Weights of a small mixture-of-experts language model, trained from scratch on English Wikipedia: 1 pick a token, a sigmoid router.
Below are experts of layer 6 (counted from 0) of a mixture-of-experts language model. Rows are named router (the router's row for the expert), down (a neuron's output weights, with its number) and show model dimensions 0-159. Each number is 200 + 40 x the weight over its row's rms, rounded and kept within 0 to 999.
After each expert's rows: a language model's description of what the expert responds to. This comes from a sample of Wikipedia text that the model never trained on.

# expert 8
router,202,171,154,190,204,187,240,217,229,253,148,202,164,205,178,178,144,143,186,155,226,126,233,213,263,163,233,192,144,245,211,139,204,198,255,152,185,195,172,199,225,168,194,205,244,243,188,206,177,138,178,186,279,201,212,158,200,134,143,267,206,242,202,249,226,216,160,139,187,144,277,190,160,132,205,172,154,176,190,207,129,167,206,270,260,241,148,205,198,220,194,206,144,204,117,110,261,219,134,230,230,239,183,233,212,170,198,190,178,223,209,190,237,183,123,190,219,208,130,116,233,260,180,148,179,229,188,123,136,222,138,183,232,166,229,242,269,167,177,197,263,178,138,184,105,240,226,191,251,193,139,154,181,180,221,237,155,243,222,197
down3,183,189,165,196,230,213,250,215,191,250,205,221,242,227,211,273,211,208,200,175,146,145,187,164,130,193,169,267,193,190,214,240,164,204,179,204,178,195,187,192,274,193,185,209,255,288,219,215,172,145,165,160,185,215,254,188,162,222,215,188,184,235,130,175,181,196,220,204,237,165,169,250,184,259,165,309,186,186,203,175,212,162,277,184,236,223,156,253,235,167,221,242,108,203,249,204,118,137,167,269,210,225,169,128,244,202,215,199,196,140,164,236,231,217,186,248,192,258,226,198,181,253,209,146,235,171,341,241,227,225,237,198,272,222,200,249,221,234,203,188,255,144,240,223,192,194,175,185,223,248,173,147,171,146,287,194,187,198,173,198
Standalone spaces and separators with trailing space, like ' | ', ', ', ' in ', often before numbers; also month names before dates.

# expert 2
router,236,158,175,250,207,211,216,175,116,162,145,179,194,296,189,207,184,177,175,189,209,120,240,182,158,140,195,228,226,207,236,239,219,209,165,230,289,93,146,185,208,276,222,242,204,233,187,208,191,205,182,221,207,229,193,215,172,139,183,201,234,275,227,161,215,165,138,165,230,156,176,132,240,195,212,154,200,196,171,205,162,273,236,146,154,157,279,176,140,183,249,151,234,288,222,173,154,208,242,257,213,205,136,204,216,226,189,236,191,214,220,284,198,184,206,276,214,183,155,257,177,145,201,244,232,169,202,138,172,146,206,192,169,188,252,192,228,198,217,142,157,233,215,151,300,205,210,268,148,233,222,233,193,205,186,196,155,220,212,266
down3,107,220,211,185,206,197,221,235,130,178,169,231,200,183,166,164,195,178,187,171,194,224,132,245,170,257,250,163,181,158,272,164,190,203,151,212,181,223,126,235,287,185,149,163,235,154,151,253,243,198,188,184,175,199,227,275,96,313,211,180,217,255,166,185,283,221,210,204,145,143,265,260,234,211,257,258,209,188,158,157,215,214,220,181,155,188,185,123,190,198,192,160,152,138,125,213,213,184,181,228,177,196,217,189,191,185,232,158,222,265,262,201,240,212,168,250,150,157,221,194,254,244,241,160,185,205,166,209,159,188,195,207,293,200,162,155,187,181,146,218,201,99,231,150,164,146,182,150,197,82,248,214,194,171,161,298,199,171,182,225
Last digits of years after a split-off leading 1 or 2, such as 2'018', 1'881', 1'993'; also some mid-word s pieces.

# expert 20
router,199,226,174,184,178,180,219,211,255,108,220,205,167,138,240,219,180,248,296,184,180,277,231,201,190,170,170,222,179,190,265,245,92,234,166,200,225,244,182,216,138,276,214,168,246,182,297,246,143,120,191,245,296,236,222,206,188,199,197,253,184,261,239,147,127,104,140,238,241,150,211,238,165,215,187,209,173,156,203,177,159,239,194,173,180,194,279,139,152,176,214,179,235,245,207,248,222,236,267,206,211,117,227,190,194,261,164,232,202,235,168,179,208,197,130,241,286,207,155,240,243,217,201,237,297,138,200,209,198,167,222,273,150,177,195,226,217,200,197,177,206,214,169,206,207,237,220,188,226,255,220,241,236,207,201,200,154,171,196,221
down3,257,209,138,152,237,177,207,190,144,242,209,248,213,146,167,208,185,311,202,240,165,103,188,217,220,181,261,221,122,194,196,189,182,199,148,170,239,199,221,220,158,130,261,178,188,203,207,93,168,146,118,180,197,236,167,64,206,220,154,226,205,227,187,170,216,156,192,227,198,93,205,219,223,201,143,213,223,162,247,165,161,155,157,223,233,201,233,136,239,214,138,210,238,195,199,200,220,224,219,149,199,201,263,196,171,254,235,178,213,253,145,200,231,189,298,207,212,162,232,196,143,165,177,205,170,177,196,134,193,160,106,175,278,225,144,134,277,168,232,256,162,192,225,204,203,173,203,209,190,214,220,151,205,212,240,158,212,220,184,172
Commas, often fused to word ends like er, a, ing, ers, plus endings -er, -ed, -est, as in Tyl'er,', harv'est'.

# expert 14
router,273,135,163,211,101,130,234,162,172,266,225,179,145,165,189,228,221,235,209,198,169,242,293,229,177,192,178,215,167,164,174,203,158,206,188,248,170,180,197,172,204,264,179,206,175,175,176,201,225,167,187,238,162,102,194,229,240,151,113,196,295,230,153,184,175,189,136,213,285,203,204,208,119,199,231,211,194,167,208,192,205,226,256,224,205,134,184,228,140,241,165,120,196,198,107,234,252,150,202,189,208,174,228,163,204,156,183,202,139,246,244,231,275,149,147,190,203,170,228,232,170,203,188,172,177,236,205,211,233,179,142,221,214,193,197,197,154,179,196,112,236,254,80,167,234,230,152,178,180,168,279,280,214,214,215,164,203,215,216,196
down3,206,204,229,161,111,203,191,207,203,196,194,126,181,207,281,232,209,190,238,236,200,215,193,218,180,114,202,129,132,162,161,161,248,226,116,218,200,292,134,229,198,136,270,211,269,250,245,250,210,233,193,197,165,143,214,151,126,183,196,173,185,165,194,174,134,214,141,240,174,181,183,247,178,195,194,171,191,218,212,192,221,241,152,239,134,217,215,200,268,255,175,153,303,231,208,166,222,223,148,109,234,162,201,130,202,229,164,214,202,226,182,229,206,105,156,207,187,153,208,248,189,164,195,145,254,289,173,189,195,238,153,153,225,205,189,197,136,154,172,141,200,259,166,233,242,159,210,177,186,199,205,238,163,165,229,103,216,195,206,206
Prepositions such as of, in, to, for, on, under, after, and the 2 starting a year after in.

# expert 21
router,173,230,229,182,187,229,218,214,192,159,153,166,204,194,246,235,208,294,225,198,187,255,121,148,186,180,273,252,208,153,194,191,255,159,162,212,233,207,131,249,245,217,207,141,217,190,178,132,170,158,166,208,239,266,190,222,268,200,216,185,206,165,232,161,169,262,226,170,167,280,106,233,154,239,176,275,192,199,222,279,186,141,243,252,337,157,212,169,245,184,187,211,221,147,177,137,178,245,185,242,199,246,247,211,168,147,234,182,283,206,258,141,160,145,182,165,179,221,216,122,154,200,243,120,148,187,182,157,144,179,186,218,255,268,228,212,223,160,205,176,165,195,274,211,225,153,131,266,238,223,273,190,169,268,189,182,195,211,221,189
down90,188,194,321,145,153,188,199,219,208,137,234,202,246,197,176,178,236,222,236,235,241,235,194,211,149,171,207,205,223,207,269,219,208,157,138,226,206,218,251,137,206,216,216,184,210,168,128,243,218,211,263,159,216,185,240,227,150,176,189,177,186,250,180,132,181,260,152,178,100,212,189,203,195,198,152,170,144,277,193,211,289,171,171,219,167,216,212,262,195,182,183,266,242,124,205,226,264,193,197,234,231,145,228,174,178,179,107,211,216,248,187,190,193,201,178,192,260,176,163,170,204,189,259,212,198,208,207,206,134,164,54,245,212,176,192,159,118,240,246,223,187,239,74,202,114,245,295,187,166,197,200,208,162,208,246,226,171,216,200,182
Single letters, mostly capitals, starting names or words, such as D in Dale, K in Kurtinaitis, lowercase d, n.

# expert 0
router,179,227,187,215,257,194,227,256,156,134,175,124,253,259,204,172,165,175,199,118,235,144,136,147,229,151,178,210,155,195,247,199,254,196,209,186,232,152,167,183,222,231,211,210,227,151,188,252,215,194,164,193,182,293,236,260,185,208,102,219,281,199,196,172,220,217,173,184,218,184,210,70,243,200,222,221,234,248,201,225,201,237,200,224,203,131,166,213,243,177,226,167,265,235,250,179,187,222,200,260,235,242,241,273,228,180,147,140,209,232,209,236,176,157,173,207,257,215,222,182,167,154,241,167,182,236,252,206,174,240,258,163,209,231,209,201,185,144,209,208,185,159,240,191,233,140,196,208,270,188,256,254,240,256,220,136,152,247,265,212
down3,197,211,154,192,199,228,239,193,219,256,191,225,244,247,197,178,209,178,223,192,176,120,222,170,142,193,121,238,253,177,231,172,248,166,182,167,234,234,180,167,191,184,224,291,251,285,253,191,186,212,218,237,223,183,160,191,146,225,302,205,157,170,184,147,245,169,161,111,212,183,236,154,214,180,215,227,228,158,149,247,251,254,135,118,185,217,274,232,154,227,215,254,144,240,178,204,164,199,187,174,212,143,176,216,191,173,171,229,279,110,145,188,264,267,202,188,235,169,148,176,213,215,171,196,232,216,257,233,196,209,255,158,180,223,164,143,205,194,229,250,204,154,236,238,295,256,198,187,236,293,142,145,254,158,223,208,275,147,235,213
Word-final noun pieces, mostly plurals, such as -ers, -ions, -ies, -ists, plus group nouns like people, men, games.

# expert 22
router,191,220,142,180,172,155,243,251,202,187,190,162,198,198,215,222,141,152,297,200,224,263,182,181,166,158,160,194,207,201,263,171,161,218,184,188,217,138,190,220,232,166,158,236,177,152,275,185,193,241,202,255,93,200,189,303,251,180,206,157,176,149,188,172,219,183,161,239,251,189,277,186,175,252,221,238,232,191,129,194,238,147,215,238,137,194,197,184,252,223,183,172,167,218,193,255,194,146,174,203,227,139,183,170,109,227,219,217,124,177,163,216,202,168,184,195,261,255,235,251,148,178,257,253,281,154,141,230,196,148,191,221,248,223,216,189,151,182,194,202,82,176,232,195,208,217,217,174,154,231,212,277,221,297,143,223,230,134,209,168
down3,228,137,246,265,189,148,130,226,255,186,197,227,221,231,152,223,278,152,175,197,202,201,168,157,275,280,202,194,194,173,204,232,170,224,244,188,188,146,136,181,250,232,203,282,213,249,178,254,191,219,155,188,200,172,197,182,233,316,216,178,182,155,95,215,200,229,215,164,219,273,122,122,215,169,185,189,268,147,273,152,239,192,219,143,177,207,204,251,207,136,166,190,171,235,207,196,168,171,214,151,199,156,160,216,173,244,221,163,129,220,216,214,127,224,176,217,129,186,153,197,269,226,176,182,196,189,241,219,186,187,154,182,106,161,152,169,150,206,149,220,207,140,178,213,185,226,216,204,125,261,219,159,231,214,161,153,183,202,236,177
The digit 1 starting years after a dash, comma or parenthesis, as in '1'935, '1'807; also words art, class.

# expert 3
router,125,218,250,184,193,255,150,217,185,213,274,240,220,193,218,158,291,212,197,215,204,199,158,164,201,294,226,195,208,203,198,172,192,139,225,249,125,253,257,185,186,184,203,142,195,194,198,164,266,188,230,152,183,182,119,141,152,231,244,149,166,181,289,150,221,202,217,248,119,221,208,248,205,192,192,198,216,183,215,197,226,187,196,164,206,230,164,181,191,176,192,235,203,174,238,241,194,222,179,202,191,203,158,186,223,212,212,215,221,180,174,157,154,250,223,200,151,179,221,206,233,237,195,192,188,182,198,216,224,244,194,142,161,193,148,227,208,220,186,217,217,179,226,151,176,165,227,184,269,173,200,91,154,189,205,212,204,158,197,187
down3,298,194,238,207,183,207,229,166,229,223,209,212,146,165,210,218,198,266,178,195,201,153,228,194,204,171,164,173,214,226,182,157,210,177,142,213,211,157,182,211,204,212,234,176,200,158,184,214,212,164,174,215,251,207,141,320,199,186,282,159,171,172,129,236,310,194,250,272,230,262,256,150,196,152,135,85,179,221,227,223,223,212,144,165,146,224,195,243,229,192,144,143,206,162,254,220,195,209,135,235,241,199,244,167,231,233,157,171,223,224,197,154,184,233,262,268,182,161,153,192,186,193,180,223,197,236,198,152,224,226,192,150,196,225,192,200,210,79,170,172,252,234,207,259,232,244,211,245,247,194,200,83,181,192,166,255,170,189,245,188
Determiners and possessives before nouns, such as the, his, their, its, 's, plus bullet markers opening infobox lines.

# expert 4
router,302,229,162,165,207,182,172,98,190,216,224,178,297,245,283,203,170,193,182,249,126,135,186,159,252,253,159,239,202,251,115,190,169,236,186,112,240,213,236,226,214,207,245,194,227,202,152,191,191,297,210,202,199,156,200,187,167,146,177,196,210,245,172,187,268,191,250,155,123,203,179,201,227,250,221,188,193,185,252,277,166,196,211,214,205,255,199,220,196,163,230,286,233,179,223,178,189,181,203,177,169,152,138,202,202,185,213,199,175,224,203,250,271,234,228,109,167,134,168,263,189,173,142,194,216,149,209,207,198,146,177,258,212,304,211,242,176,147,246,230,143,175,245,169,224,221,182,191,181,214,167,224,182,194,205,162,211,239,158,234
down3,265,186,195,138,146,192,168,273,218,220,244,257,226,135,248,201,194,117,182,241,296,259,148,147,256,287,223,235,210,195,207,185,259,147,232,154,200,198,229,143,221,236,142,150,234,199,202,232,189,162,206,251,216,262,240,250,177,172,152,253,250,201,231,225,128,125,170,150,210,275,184,154,188,154,199,223,189,179,216,196,238,169,200,281,146,241,172,259,209,211,242,203,192,136,184,204,113,154,153,228,139,213,199,199,169,215,248,201,174,213,198,158,170,205,133,203,143,241,162,264,303,254,257,267,186,226,215,242,177,186,123,203,235,129,235,212,274,268,144,239,214,181,188,233,167,134,215,139,141,85,236,211,247,262,164,166,190,102,223,214
Adjective-forming endings like -al, -ical, -ular, words like National, public, political, and en dashes in score or season ranges.

# expert 15
router,228,159,203,305,201,193,196,172,173,217,137,230,160,193,219,202,254,183,202,184,193,172,234,188,184,193,164,216,193,227,239,252,291,249,186,185,213,242,188,189,168,249,208,300,165,175,275,219,186,316,179,190,202,161,233,238,269,221,198,240,177,201,198,176,238,224,216,169,232,187,270,186,225,134,167,204,232,260,184,173,191,190,105,127,214,105,202,254,253,199,198,179,210,193,150,215,243,203,232,238,220,184,177,184,132,223,267,199,157,159,157,238,91,217,200,172,199,252,191,277,185,139,220,211,186,187,197,223,155,181,191,236,187,264,272,189,115,252,203,174,213,201,212,244,212,213,191,171,245,180,220,173,185,251,197,189,230,215,221,193
down90,159,172,182,210,194,206,190,218,244,221,207,257,218,270,180,106,172,140,256,205,205,171,181,235,146,167,169,192,180,151,184,198,207,223,195,225,121,165,158,139,192,226,246,216,215,200,166,191,183,169,167,172,184,243,243,182,262,161,141,167,276,203,249,197,215,155,238,182,186,208,231,204,211,166,221,205,259,234,208,157,211,179,238,196,246,165,204,226,185,162,190,136,277,155,183,168,192,213,117,239,219,204,226,144,208,112,162,182,159,156,198,167,106,265,239,223,200,185,229,227,289,190,185,185,231,228,371,265,249,82,158,198,214,202,238,180,271,195,151,234,200,178,234,182,220,194,248,183,228,150,208,208,202,162,186,202,192,223,158,258
Line breaks ending table rows and list items, plus capital or lowercase F and G starting words after dashes.